Below are experts of layer 5 (counted from 0) of a mixture-of-experts language model. Rows are named router (the router's row for the expert), gate (a neuron's input weights, with its number), up (a neuron's input weights, with its number), down (a neuron's output weights, with its number) and show model dimensions 48-95. Each number is 128 + 32 x the weight over its row's rms, rounded and kept within 0 to 255. Numbers have three digits each.
After each expert's rows: "comes before" lists some tokens at least twice as common just after its tokens as in all text. This comes from a sample of Wikipedia text that the model never trained on. Tokens count by the router's weight.

# expert 18
router:071136142076127132112128146110173084136135100090120095140133133153124110093145064138128073070068139106148153155154077172110163165134107106143122
gate0:121224218087157168094125132139112167116070070126056198095118099170156134045099171159150114127137136095116128078073132123022126113094133175115085
up0:138124140124154125067111098145115113177132063069065108124061137142075096206133104084187124116097106127128137039148102093149113103168162120095023
down0:125124183078102148128150139091132148155077127127104107102118166101143179168176146128166051137138089150128115067078100095183049126126147118080094
gate1:173106133147136122169108186082131127119088088199106152130118112077145098137179108128135125117128120115121166075144114139147132137141113166136072
up1:190151129134146086162142144155131133128118123193161126149155115063130123122095127110134102070125104119099111000128128090151138105133156051121105
down1:155134126102109130130120140085130143106157161164146150107174135160156120079116121156133104122121174156178087113058171119133145121108132146148108
gate2:095167109099136118158103061103136089111151108085094099125171089095134096094172091148130106097051148130100123131150088079073109134027036120127117
up2:128114110115128066119119112118162102118150170110166017169119131231149153120079156089114103139155112127121088086132144157117109119110115128080177
down2:189065094065159161163130161152152106149132115101120140198099194094098092120043164133111126134050089183118123143177150147138169117103192178117119
gate3:055198121098142158133156107091095141164146117109095140135165167180106100116179078150116134105076119120145161100142098111141119055151100101131119
up3:150163113163126145170110137165084057169148093090148107172117098163130144117156153127097107180126123067128156098128141129119103135192124137125142
down3:150120144103148151120106122118129129108211154213149153112130168192172152135139112148190081082118060189184138117155249146134117147125111161146103
gate4:093134173128163123111098102109140054210129130155137126150112169132113155121121106135130104083125213136070110122137144131169110121131050153116133
up4:088170134126124141113205088142134163105160150124139132089126117161171122075119141110126176131151146130149186185130184130157094127107134125172080
down4:112129132118119135095147152083153115129129160061131133105113212136161123126121142122101106090153092122115182130116088143128058194090140118183101
gate5:107126130096169130146148093121127119115107118155141125118126116110063136138131126146154194105084144137143135098134173125133144120125127129158123
up5:117121130137129181124129086141119122152128080149165103100123132149228138141126146172128142131147131106055094106128098150166158172112148103169203
down5:190072180119149099090054177167127117114148088138109141118080139147157141119169169191172112143192123121104147139148111109126108099150050091117186
gate6:232142124132118164120144097107105108140149089095075111106125176099126179111146110120133113133071135113169142166141104119122093155175116090192145
up6:142145160131184136093147073082065182134075133128124138101144091096102070133174111127120165107126103143165074099140132154159106093122171144182124
down6:201136148142109188127172102057117161129215071136128139164152193109123103107211174058109158074067097126129135157132181113146102184122175104164152
gate7:129112137103140145144169114086255126139150075122164100146126098103136099141155119162122117123078133181094116155176130085137132142165131077074124
up7:089185180148129091128091123069102111147160082142129129132071093110221157116122117088128121132115120134110070173192127104119141083107103142105087
down7:031079099134174127127133110113106101131162106104230168076197131132143129102255099094151145105109177176097184159129106142155131146126100125133117
gate8:162076144161138105132116114122141163199113081141080100174148169084152068127126074072105118076175124101128128114153154131136125082095109168131106
up8:159128133074169147111121162177189139129127103089149081192154138164187117087183078149131153101127138101151098131152109087123104124129156161133154
down8:147162139128098080134125079189131114141140104154111151131134136108133074134113123140128146105123134185162115127157208153175160138161127174126149
gate9:089126132080130174145127098129160169174092171124074124136139129135089121083175114106071052122135142101109131144114154078145180138113135126120124
up9:121118106170150077107053111113090168128123156125128106105112131123137145038107134144152073128142153085108128135109137142112089188176203177119144
down9:119117106123114129103158101142117140042118118158141122101121143181194144158131142126131083191102111087180125095139094172122067125147157102119141
gate10:142186170100114138177128180125162142112129075176096091160138119159122111114124171143075120057102148122137205135075141147137141167164121145158132
up10:131030151135127124130127141137122136127120145164095121150160142135147163123129122083080109141133184166103107072115139090145146215100195122066120
down10:102168111134124055147129121141107153149129112110127100134087127114163135159178171127119155112108085114155149104170057154128184146143069166079119
gate11:151167115113154146100105140126154091103134077104107078135172111113099176087107064159098125150125118130132160155085120171141151141131130111153127
up11:164142105124117154121203133122091093084163130126126158117137138124128158080090157116203159112075175090152145100131213180127106124135127126111137
down11:133076109122157138094122185169071072144122136126169150150157172076135048138113091124126064093129082121155099121117089118068112116124129126109127
gate12:146121160109091116124133041125104138133143120132187151160155133140152131143127169143162091119117124059115120113178144129095111152116156109128070
up12:117145098165111208158120165107105148153107139181129036130152121099126136170132107118153034093112151154155154088093173117090113134122119203107085
down12:078124105120125118147145134128184075116144141120132113156110127141133079109113150099134112151178127129110130146138133117122120124077130138099106
gate13:183061153084116095123101139059137120047129067142154108121217183164143153103155124160095159112116133122070116135184136207187120064054070074097103
up13:135139198141186112118120090083131159110111216120139134074112131112142116038132127088169112171166145139096088094146147149167154116166071117154118
down13:123133143225109107151135096171076150135118127127132120118148212129174119114135093200132080171100153147124091149130163159188140117139129131145142
comes before: "0", "1", "2", "3", "4", "5"

# expert 10
router:089141096038142142096113179161095122121125186125231182107169159139127124084069140143107120133135163108107122110156080117112165173146072104149139
gate0:124101145159201115092112083127056141155069113142169159156149127124137081133139150154142133105125141091100140125176116138158120166103121149192157
up0:165077129170137120132105104038194118195127100088147127157141124131171124144106128126073103143088118162115142139084148182097204120144151121110101
down0:124126117053128144133126102138122132131143128135113059145152119125115100114182129181169129089136128182133175152122053092126091076136107143177144
gate1:055138044145137153152105158145125155127183094160151072137180091129158115135140157135185112132148160117129171080112120074168133118133090168123132
up1:060050129087133133087105129055131123070123060126100070069098083145149144157140103114084070116109109124190131157094124152162139120160161130073142
down1:121129098121200114113118130153136135152179143128163159152091139178125119134079124125125081119135160112125121159155176126147123139161117090072132
gate2:107167102097114110127179148116148140171137100147158190152126127094104079183106133155122157044058108126054106196149102115152146110129073147141109
up2:088147152141114140135103165136147086038199158178081203086128112149043143105129134131109212139112111133056106127128139121140106138081176158179139
down2:147108130138126128143154125042177089178171154142154146119109077153078202074165091136108142161154121133152169095133130154179135145124129100114173
gate3:143144140142136144125126178117131073155127075080090126128160132126152152125156112120149162130110106133119108124095117207185114135109128111149189
up3:178147121127095129137123126113137107128127156079138151184151131174185128153104114121114142119164170065106165087112099131176136090130184135073133
down3:108096113132128143128081155177157143151100090160139144151124140119189114090066047105096151131105127133094117072105093130121127106153093125106075
gate4:124175129126125122060128098104145138116121148101102121157133138130142185135125128100166144109174159151205129166071120126062136082112048139124128
up4:097151132131061173149131126123118110161121129120134172158155177144130089101090138070133150170131119136123092150129135112106107165183126118128140
down4:185118120091173093101125154134136126156125119112154197147114132134128057113143152076126123109113107112134157131151096158101079196094150104166134
gate5:129144106098077126145119147129151136141126126062127116087152101095142132128117170138132159116126121167145170200123106167144146176094129128038137
up5:131111187095116105143106142087129162124109105076108094209134192168132149190132153092110126168125117088116190130070115092043117124074139125073098
down5:112144110125147143064130105150149154128136057151100093117128171160071140101114128125154129162073130108121102186126098128084146099186183132194209
gate6:169070089133167123138209147121091076093073141068167138106149063129064143072052123138116196140081151099170133087121149135132139155110122125100117
up6:112129161084139074105099135156105138108130164164190128094152155153169133094103200132100109148192141137119153170135097120180143107078127119128049
down6:132154141120080140103108113106107133143228136125086169126097113114132141142135100097169164193130094129124111141119134125126118169168120162148134
gate7:129155139107111161092080112073118133139167123167168140134116138109176128134114046136143131095100103134136089064125121137097120109116161075152153
up7:070065100086102161127159106103107128112108255139135109200191058147145199150138167154146160164122127091129144141143099152119114123127109104121149
down7:140123089098162127098193119148133141121101109129191127187183117075168135150114121165124061118122115133111181163132132123148097190180083136124167
gate8:105210137127200061106117135130109178147129131099121139086131169121087153065098117035100128132122224078081076122141126178139148167099149116087110
up8:122139152101132095158091110093176091115070137210140129157135147103169099124111091144131130160088142138184091125153133146133195172138193134129166
down8:155183124120135149111181112166092214136184127073127104155110134091192132127140133100131119118143114090113115108178168160165129113187081108173141
gate9:088132158080163129111122131186150174131152083048093122153057095102100137152180091157141149129162168105156141189135115073086129169160096124086186
up9:127106138060136064135114105190109127113098079129129122174149133141133131114099132186088078114145155074128131129157090152228089124147128124120119
down9:118136140217158126104109067196073128110114179146166169139173156046152105099170124131091147146100107166110081160147128131120123110134126111101112
gate10:224118208117178104132109150124009084140150130097118120126159109123131140102136162155179124102140127120090088134105142136131100150116120132145129
up10:129102131124136136095118121169115129145155088158119144159077138143158115136110123101094170140145157103100150154137049169142110086122113129127133
down10:147032090189119105116132125192057123142123133147125123121116088132145133099178135142116211144150125234122128107115058157126121186167120118076133
gate11:028124117121154122099136131121107143138135049092180093102128112143118115122142112142111126122123115067097134117141170143171131149184074127115151
up11:144090194101124157159062118128114118143137177132111122131155146096073117100188159077092116176054158108127135086135117149097176147095138065137086
down11:163110126126112139122115161159118117102088148147124139154092100120117120122133156156141158153123079150129134032187106135136151140196127132132133
gate12:119122170124111133122122171122164133131144148137129180132078041124147115134090147094136193076157114159108092152122162111120131168079070103088141
up12:111108098157141177157108140137086125117123112157152123116129128138163058153141126118104119127191151162111134181106161161115079206163081151126042
down12:132118139071118048120135094127090185166167140138149135104128059090101161076143152162089145173116091165101146133164089053138112070138157130160121
gate13:133157117071137124111126145168073160081140129181181085072188140155140173088126188152079125138121103161155125174123041133124134153041180163141108
up13:115123136138077116143148078144169146161120123140130161162135167138131109083230106088142156114128119149089141149122202104102106144151177208021083
down13:132101147177087127149098125061157093122070069107105116162135178088138175159113075079100125105141096148108115132027090116124113125108118131100111
comes before: "1", "2", "3", "6", "4", "5"

# expert 19
router:069165088046105123051103158179095111142124112153163114123137133178091100155126083085152121139171192101160119147110058132113146182131132115103159
gate0:113196162118103094078139065134200126170206138131130125144127126136202147115178153109123116127137130139181091157070154062131126148093163121109135
up0:171127124132191176097202132111101159129091153061117138106154108144130144131138110097148141120074109134050104111121122102166176114115074147134100
down0:180104124128122189129145128160132191110072114158160078094122132073095133125108057131141150129110174134138102112138103138089119179143122126119107
gate1:142107113105089140175172131171184106120126133144129122147090117117124109172171083115127116072135072128101154128074126142083145128123154104076076
up1:143132070148183141109109111126174152159080131125158082119227166111063033158114101128153144146125196088086105174126172112117102072105138122138117
down1:059124103094126146121097164113176131113128050132111109128187149156145153126065090115147110072111060096133150148115116122071141149195070094151147
gate2:109137100104075097146143120133098173137139157115135135195105047081131087134097185132125149015218157101150109115104154168149168090178107120106104
up2:127112112164133151106035078106170120127149129114120137117118125171143086117102087115126127155103123148094156114163132164134105158064194073103143
down2:146122121129177113139132115079102107117088143114107128157102175154130122110074108133101145121128148120100161118151152048139119101094116092131107
gate3:095110152114150091128133133148077129100116064141163109128124141175168101041086118129103111121122133118139139128092128112114169142138122228100121
up3:105171117093138137150156140188129157144148184101145139147187165090154085131139124037128056155229156116136107128036128125140007124069141107156123
down3:174224064134036101144117135134130165134124128132139151165145148156061156053120128142124124051139139115125137113141094051123140123130132132179124
gate4:135153176171144161164122117115166136170085113175144132125154138115123188178100102120178200072111098162124093155166092049135106157111153106189114
up4:077132116136075155112113082098176147131100129116164128113080099126120091138095088100169151109141111123099077091112114125157117115138147142117169
down4:147101105149113151139104123127092121153127117129126136107127138068116082156110130157107122118139115174158117165125180137130122159104163103152158
gate5:126134092118114099113074105146123114070127161070129089110091155202146170128169074158107129097136159141129121125085149137099198100134125154106124
up5:129111141105145163115066131122130180113172160133140167167164118103084132096050117184115154172162090166092085126075123147103169055128115150141089
down5:106160091131156114147139187133127200147141111163156154041152124127147113132085152136082126124094127128151118140134121123129127117162061162114158
gate6:070141073114133112123131150078135101125178138153121131048101105096149142081126094186130153122122044135093122064102119106187156170128110124105166
up6:102095157176120079134154124082119120134142100139113131130149103153091159126111132086099118142146111090162142149098164143078122143119136092093160
down6:151104085177166124113186157143100107108153081157127145139109103131076167149151102138145159131079119100078110126090125107125136149124120141126099
gate7:122146127136120148124135081111109120106135116148130170125122147131128112132116121120140169092131121128115100151126145105136135150154103095123138
up7:129132130152105134200118128100143066177132111156134124129136143200126111168120088127098160065135178124116121160091170098145130193129125159176214
down7:214032184148128116114077178126177121122141137096149092176078153169140127125119159123125158069114189168163217112112123140102225124128120196118120
gate8:131090122122187135132104145117116116109135214059143112160131130171153085069171136176113255100140222127164091121128127096127143131175104130091104
up8:124107136156150104096091074093139074152147137164130141123164076129178168155159134137068107060133141154135120122139145157133111158125131213143141
down8:174127111161132118130064180129124128118077117085142098128165097118089159132077126187100089099120137090153147161022149169086118163133110164126129
gate9:134116125097091127103119129162103128139129137150135114088187123041127156113109113145129053084156167173129197119118127180166094160081130103132079
up9:097163133118139105130102135104115174147118107101159147145152170162144051129123122137136147134146152075083071114126121141048148103139107123116131
down9:081117112101137169155092122076133135163127114141149099123104108132167121132167106124115118108085152147122092128130160103127139172133105168182115
gate10:090088084187032133141118134092115134144149123131147081116094137129098097045073100137191137118165117128120110132093095113198135119112165041090146
up10:124176179096132132117138169134110141138154100124166157127166130107146157084081173098101084147141101119107133103078094124084156179127059175106141
down10:122154091157131122138176121128172081166154122159129129111135119108156138065123099132118145159104110081121109149111091144069071139143126148104113
gate11:124151146145109140122075128146120118120134130113164138085176108112158128112150106134116119132080134059111127111154102082124074116111114092177161
up11:126128117075154128129068110157111130118168098121117135147120128127216106031157126117147110133201130050124123088162132149093123146136116192074175
down11:102128174116080091149161115108180126118169137134074150122142110105142179152177105114145119099118129086162088145124130110159190123089125164138160
gate12:129174158139086160128116126159201144129185084136126121137125104150111124132085147133119143113098022167180115103114068153140119121130154125102185
up12:134184089094079135150128098080143098168126109159130112137122125160092148102132133140149182144142150100128125138135090123157140154132147146164116
down12:103102138146139117051107091099078129132166126134129123087129122108152170116165191093131077053129085180181126153105154091096061115093192130175061
gate13:072112104124124092169106167152097084163125130125125084208055142152131165136147189128126132113110139037144095141123056131125147134205163184140115
up13:113139186168096169136184146123111142090135167095129122077180122070096145156142146125127060108108062110122209140132146125119099110085118125110056
down13:102148133094107116162080208143121168141123204115129152112132128104078131142134128144200165121148161123118126084159151139111105097132127050080120
comes before: "–", ")", ", ", ".", " | ", "-"

# expert 0
router:135151133104060167115104166148131084130111137159139160176181155186099109120112088160155078074101119099192097087128108137123123163147102106153143
gate0:133129119143129063177115137123125143119080061184060134182192147175147144119107144143151088113058108183166079066098176147182098147131108113192131
up0:147133101128124130076143123181131161100131086111163120161072103107101131093114112203164148100106113182154148105146106174110153176104142082146168
down0:169167166121127147130130137108131128121140125115097116120132123187224136146064092073126177129177165136108132108123128179158098126125096125116147
gate1:164149144101136133164068171113128049157122137139099072140095140127091188108164056116152178106167103135133125120149131064106185167173128133113099
up1:144157135134149123162131156125133111116135174076082176143128099128128167100135127026112095130181151119135146127136116108099079138146170069133121
down1:118142130165070168193118113087102076157154165141128150126050155152108098166184123148127054113155173162132127117165107129130109163136082045149078
gate2:112140170064101121072143125133153111098102085128128197137108123127091128129122159188096101139130076131105127107134156199138104132117095115114139
up2:148125197129124146097120106157157087118133151163137184098098070132196100137145129157129091136185148153088111091184123107147051078152138123150147
down2:148122121113122103091088125121076136167132168170164131126150128105168084109166123101145104082113162136119085155148120093135113123131126137160110
gate3:184103143160141126109117130120198150174142069152139155181126129151104144135130158148117187139134138166144136123138073113074129155154136085102156
up3:070140113111113102138159122115101170096134136130159125180186145127138145124149168164137121157163134158110199255145122055081179135095120149076125
down3:128120120065079130134141120107113140066141158170133136124132134057155146155118208130131094156135081028155128178072155084169110089120131174195103
gate4:114116110138097167142077148097135130040132109143148114117161134084127153109142198154120181088094119162193130155123161118117151162171069189139093
up4:079129135107093137156162130227125110142124126146205071145091088083134162144128105148134129135085118030110159156174103209144157110113143109114115
down4:105190124136115201116165112157132150155103117134108076160148176129044125132087070115158126143092092134122149109078120120135129161154121115083113
gate5:135124116098135183091128157135145088079143159092149084102083107098139087163137117074067163125137133086133136153125130061093124105130137126195083
up5:151166111128118144140140127100106124124108122140106099115150203115085139090114123098133143124097149144067128076129074121144120121172144172103106
down5:136092134155119120105109150112045102145131124152134127105151119133102140109097123102092136128119144092095153151123065089113122131151166131177149
gate6:120142112091179153123067088153076107134129047084106138094086121192141138138142130129131094106139095104094087130148126123138161126129103116124126
up6:134131157151138121113141124105117111152128178167099102174130135131107173124151115100114048123118103124121073144214162163185140148141136182160097
down6:103133171103116194162096111071147157130125086136125138128128104119140095094103135114125156160101119131126172160099074141155130083065155132135131
gate7:068123114144128116114151166149139155108135143110157123122078117128133174102113130077127133208105138168098092120080116146151198137149123122109113
up7:116088155107144111145073097146083149126140209171139166138227139129075099156144138124144115129149137094157162096126157156191076126136125102112128
down7:149123074156090120116078157096163095073145217160156105132174179165141100109093076102118075079188134150123152137086138174121151147090113152149087
gate8:108133082110057245172111080175135138138062190178127105132144120118108153123112062152162124145135142128129157196076165100149180109140119112135131
up8:150167099140133129044134109193174096146107109122108109140109127132138165130127138113123135112086108136112204135092127079123174147124132163170154
down8:132104142126145132073127123160118173129127126122142151135102109129155110122126089103173104129097077130167127139113152124155078187101146142092143
gate9:128130152127111223118078115130139055128129117145143079127130128117114137141146109102093162119161127120081113110118127184158137167070126122220098
up9:146128136123168150129116136171113133130067160152131152124118150112119136118115118096163145135113140177232114112118097163143127129147123168118138
down9:127152107151097102143145184075106133102114099117147186199086158124124154124206129117162141153097127111171095140066163177130170130141154168139107
gate10:087190148109131175126131053103065107143144137083170168137134130121133124157146097148166085107113078126107182123121125134135154131132136218170113
up10:141156190105096081173123178058149098089077165111166118162184124193195138114136092153078184137102142127175160124117022111118108192139127138123155
down10:160192125094159126167125185126077124091109129130146086098125122202126101160109227179122190115111169126146128108140122112115115133177143121082066
gate11:142058134139177187126099180193131150117100126108160073129053145095069135098183145162073112145127125145146156211127166142155118197164123205103182
up11:131102134115131109125141158104145139138145135123117173125099109136149115130157112151086187177142128119161124102083158217117130108120146141147110
down11:134166129092118135146132116127125153129133096124127094086147127028131139118147112124115113118194095149085169133097079139117157132134122060115126
gate12:136152134203132135147210142109160066063097108117145174142205154150162090116142119109128105123138110126138118115106129173164129124173081199117146
up12:148165137189123105135112017087122175151168125061133105141093114142097104109125118082086123089126122104193122178190162107139145144136097152142095
down12:137077087112184179196069134195129097131098132151173050029089111129116146126115091166117141181146151153111146126145103129118125149153148121150201
gate13:086153081204123186115138074156122128116136061119122144167087126105175103127154107130105102184134077070061128135153101141128150133149184094105146
up13:134141151123164101123123172091143101171091078119128151123126133129166184165086095069075178135138123098162161141132108183143075127149116123105169
down13:097129160157106138136126107117136139178146149162130131132141082069098211153179133199133106168112146121129135152069124142100171142122144049133093
comes before: "\n\n", " The", "\n", " He", " In ", " In"

# expert 13
router:140098074119077162062108183166066123173115161134140159138180160226118116115105163171088109058135132097173136138141059096099126157164116099126137
gate0:114131129079108111088100189083111145155133056126129147144100125156138063131101107107133096126111102120126174130136117064164128070122199058111110
up0:155124167076063126081151145109137174133122142152116097138076138140129106079105133180098133121056113187100158199191114171144124139159107072190148
down0:091135113146129146133176143086105096133089116169149150119103135063119131149114056157109132143113137128135166179149118162200132145167143126111116
gate1:119073063130097119105114143163133090160161027107107062125168164134119124077119194116131149146181159151193123183142191122140088166133183103104145
up1:100149119120119125072110129166112096158193105024187200105173077145096140108149147139100197121180146085123112146126120086126146121111118135140178
down1:134152076150131171145115114158171077140139126069148145148111159069093147114153103144153177062123078113141132136048128120145034141132126102094113
gate2:092108136185149207180112162098086127122131122100115190094127117142196112139113160125085128059123137130179129198132096142154166136131110132119100
up2:183124064082129079169123086145154117134157149106122120134148126054155180139170121094196169133143147120103099112177163107158124135095130155131148
down2:160068158136130155093124111128173148130120129128114161134123111112144130138123126090136114102125125141133078197126127119079131159063129158070130
gate3:139093120107149123132142129129127115135116143206126171195174125210138179147157139141180123106088162161135116126127122118152124111133153156132123
up3:115095146167090158143163147146108116132176097171151186129207096162130088138151128140137122201099121123096092185182127118123112133091094076105159
down3:138128153133100204083119167126153100175119074122115148124119078124125096120119167147122084126143158112110140102151047123188206126106136183105138
gate4:079053125148125105106134100116148127209096128124137156183137094157147126124127179130204100122148137155155153149119145168194131124096148078132157
up4:129145152111074087142097139094107107101153084089095131124085115182113150069085131187169090159142160075105143141135213109141118129148159154132186
down4:091108108157096175132136138146149108136131117128180104184121158081102090064068167174071103125152139121207126109103149098113127131203095132121098
gate5:136181104148072099125083068087157194107181134151121131157104131159122085127083142116120079137131104124100105120118122112091140130148160156143102
up5:134168179131188142124116132132201169106108147128121122129089126124141137136163117135139165102110128160097148114147113128102177064128116134164104
down5:099108077118153108116103146158127157121116128124067121083132133136126185179199091112139125149141179117155108131111132133131091082072125117092181
gate6:124194164098082132070095133130068141113093101105150113119110149135177130188105139088122148130122157130119091137159086129118144073060127092145142
up6:127074095089125129135095123086146131138137134148122100124128089128140126119129150119145140167191130171116145163154153110127183127212119171117158
down6:127102152168109139119164085094099137145109143099149059082092135122112137151115115154164127137147110065140114122146186129130117125171132155210130
gate7:193135080167134122118113184175176164125173142148140057112127105137097087132097122159127137125098124143180170142121118129184130127157136068119108
up7:101148148094132111154134100122167139118080083125165125129094121138182167130152128147153106136068159155133097112127113165083154183158133188084132
down7:150115135122122084134119137095171147070118112169132072093105094149137111192137137127095111120129085088151132106205123121111186148174121087026127
gate8:103158140151140158120126114161114121126119124128120155164205076149126136185150197173140092139122143112132117191101176128129125118074076131101148
up8:107129129121127123137116102116083125139193143158133122148126121131180109119117112160167112155066136124123118255108110142152140125118158162124114
down8:144121145124120162107113087145202138126100112140111131122136147108109141102117217119143144124133096129113129102092133133124118092130134110120137
gate9:125144102131141137129104161134189114121133136170084176149175144122156137116119171139098153142119148110153143111137111126207050133146050172144049
up9:175061171104117115137110192139139140119094189087107105167145108130117107122122132138133144123131144138153069141111154041150160132125118061128130
down9:138176175060157139130166145107136137130133150170103165116155125076135108130134183143070149121224197124175139139099162114133140126130095110139121
gate10:112092120183160164126157100140144124123189149110100086106125128162198119117090154109129138111093204157116156094132118154093129122131135082105041
up10:172137134135127133167132126142141059150125127054137063118128174109087111131184172137142127105125129210156197150101188145107110122091128152090072
down10:169133078157111080150194123131126154085118175136112090131141139123161093078131204086154128156134069137106095117158177106128122202158130123118113
gate11:136140087098119115094066129167048147181119098059052146144169161117154128157126120199092138118194082113111190093096130135129219153170177156121128
up11:107106183155123139128155102170145130139128147127141118143126119086093139116131163122120073084149127067177127166103118095113110131175149084116090
down11:176140079117138133176070078128125119121111116089198133112174068092160186116173088088079138117123096127115059183130122126133083046130060160128186
gate12:147213115124157123133105081104143092057088107116143127083132138089124088127142119117176075141117120085088113138138138068117130197073136137116085
up12:075193122076155129113162101127110121197174148154137107159133177145109084100091088142131099141128099109135127136089102129102149087136161166146067
down12:200053071028142102143138119137145078097188140155092145149121127150138186095097141142109061098133082171100163100133169155128099099125149091134124
gate13:155148148121126098165146158115110181112125150165082122134135172137164130150118120135125092072085169155202087139133130087082136115116070093119187
up13:110124143190153141221210082161174147178072109181111116089165172137147078095148102073156107098106149120166139106177131137153150147093156121141086
down13:148149088138058131160105094125115118158116121159183128112137141080137106134132188131128112167194215108153191117135179092172131111139162132104134
comes before: " | ", ".", "–", " |", "; ", ","

# expert 23
router:125102116097094153101128164194143088175112144092210116135156148152070103128138125078095080122143155109104125137100098128076141158114114086160168
gate0:123130155098124141131168122144163200138124154159081097117084087129136138117139172103122140053151134107138092171127095118172165152076106156135107
up0:133126143160117127146134148090089112101136182121130222125109133129111108097085128076157165111131106172151162128130174177127126061113168179117128
down0:081161154185096147112119160116182107183113090109111101158153142090146122124119104152173142181095116111063159159074097180101112102143127103113139
gate1:189151146113128182057140161106060111163140151111139086183148099094191203088143128128127113196136168122190129141098110148178094097128144127173092
up1:103125129127121144136110111120104150128125157133128098109182119060158087093136132121108092141151183136165170181097109105105112117133155086133140
down1:095138072096142168083184132105127164110118128129156137153094155125130136104140179121090153120183143134153175176143118121127165141166092151076121
gate2:148126140105094147124188150137093156098125129129136109132143152168095142120175106159192118122087123122119129127112217143140125145144089080140111
up2:138116159072141107125138127103129193143121133118166159134124081196129152094147113169131076120132088222145158133134154119113092199119162149134106
down2:188107158078161199130051161110145143116115124149107171104091181143145191153124126104147132119139126178112129180144163102125147124100113170169127
gate3:099112102125220095127140091121114137164088141156155040116124097109131122130080134145135170107126135161098140175112097188154117136120088101127087
up3:136058056091107082093120093153124077126129128129132093074131097121064181097160171148181125141138116175123114155157162185132181132126145132137124
down3:106176110046113110128115194136146114160187162126118117141104130116082110130144039104120085103055135091170111126127182122104098141133146114085125
gate4:145082136162098155147133145145134148104161085127125144158193042127144119068143131105133097129090095130138085139119119160100132154130076115124185
up4:117127205123156151115124132120089164132114098156121132103087069151158077145100110106130147121081109109073144093125171072058137151140125122154067
down4:090112070190136124138094095156101120124112141113132091127103115066126160171171157102123111111080107126145053078092116115128116165126156126186168
gate5:112142108148121170091107129128140095126120131060137179121179083135124123099202069061070127078184091084116112138085136088122082077104167104128116
up5:107143114109106154109086155129107203119129151106114099154135131121120127150133103180133064126115169134156144164153088100127157075111155156071124
down5:125104122133116138097160125167099167137137110091159106137104128113164149140123136115088131136126130088163174071201151140095138133121115149155136
gate6:160134093133131133086149124119137184084114078069132121112117161127107130129108105156109155150064118145102120122130167130148202171040101049104138
up6:116081098141157111110129106121131137119140133119121064159110166126100120205088093085139157157089158162150120167167195114138134129113144056132072
down6:135146113156091055099179108125114157134087148161132163101102154184086103041125147129133119139081130116163087121117065183161101179138130147131121
gate7:178128106092135138008158126120106124118119163131175127103130110106133097130117148187187140119159162123139130117091148105122176145125135088119066
up7:142211129150131130143114125115152177088209109099118131123160141131172103103126153147167139114163138156118111133187116125108096128158133102053115
down7:150084166160084102130147106127051163145128133104164163120134128129134187079157085103127092090180062077132117116085142157075141090120171113133117
gate8:107178116117102078093140085127121090162109138097114103159137158162125196077138180118090135130094120173131067105132236156165109150119128146117126
up8:120096135130142092121113137067129167122169148134115103115127144136113143147092114130154103197135198128118108116127123124110133128115097095095169
down8:122120152123128152132135131105109162124105186089186170133117117134092093084110110068027171150163133113144128132105128076107066156151115141132159
gate9:090092090062156156120118086125119155110140098134183131125130155095176175202097115124030123159121212082150137193104121125114108120113103101114098
up9:146158152159155147060152143073131110125208174114119093158173114101154135107178137112166131120094140189101097149098091127142111167084137090135124
down9:141151142095110051133164124128155089132168078106077112126147132107100103122114100156146125111154153104163034124191129111046160112166110121153074
gate10:105143101119114105111127064161175117118094087160177132130094152147075145153105034172127171114127156134132204134107033136104121081129125170134139
up10:151128116116103089094183125102156169118130049147116204137166102130066098071189126126063088143156105131153144187111141069106139088113130171137149
down10:184147119123166130146141182108139128100143170140119126124162099070126120101207118118137126153134086139160131139075175117088220125135147142164122
gate11:131192105177131091135108147156097132133132112172154134129108068134158126124129112088135085177114064088127144132080134136099152135117134197096114
up11:176115102122138084111148081087111137115134110181142133121153145130126140080089156184154119136113107118053121155162104182109117127121091075115077
down11:119145159137093098137161123220129136124110114102119122205125148162114104127096150155100141086125107101120117122164144150107172154114101090159112
gate12:064144156149132160127138179146147169127105110118096125133149065091097120126072088111128161130082144189135144126115094102115136141110128126180119
up12:141110106117097070113066111122164173152127117108145119121143125155106148174112141123073100114083158088120139154156149150154162112140149115165101
down12:117117112170122115143158114136117145145086198189182116095172158222120152077107154136145111209188160126125177150113084105117182123119170167182200
gate13:167108063111153144143114160111166120143130147143080165104108115115105194134106137104104094162119116149113099129044175153118184108132133114167050
up13:096062146159156126139122098130169096128097124166178128110106150123138131121153108138142151200152085119094119134085132055133101128139171166127123
down13:138133105174164117121133136102106145139142116157123092072162131085163126130085157109156155139071141127106189129125163128101101125125108199115123
comes before: "\n", "\n\n", "| ", " MP", " ·", " Clay"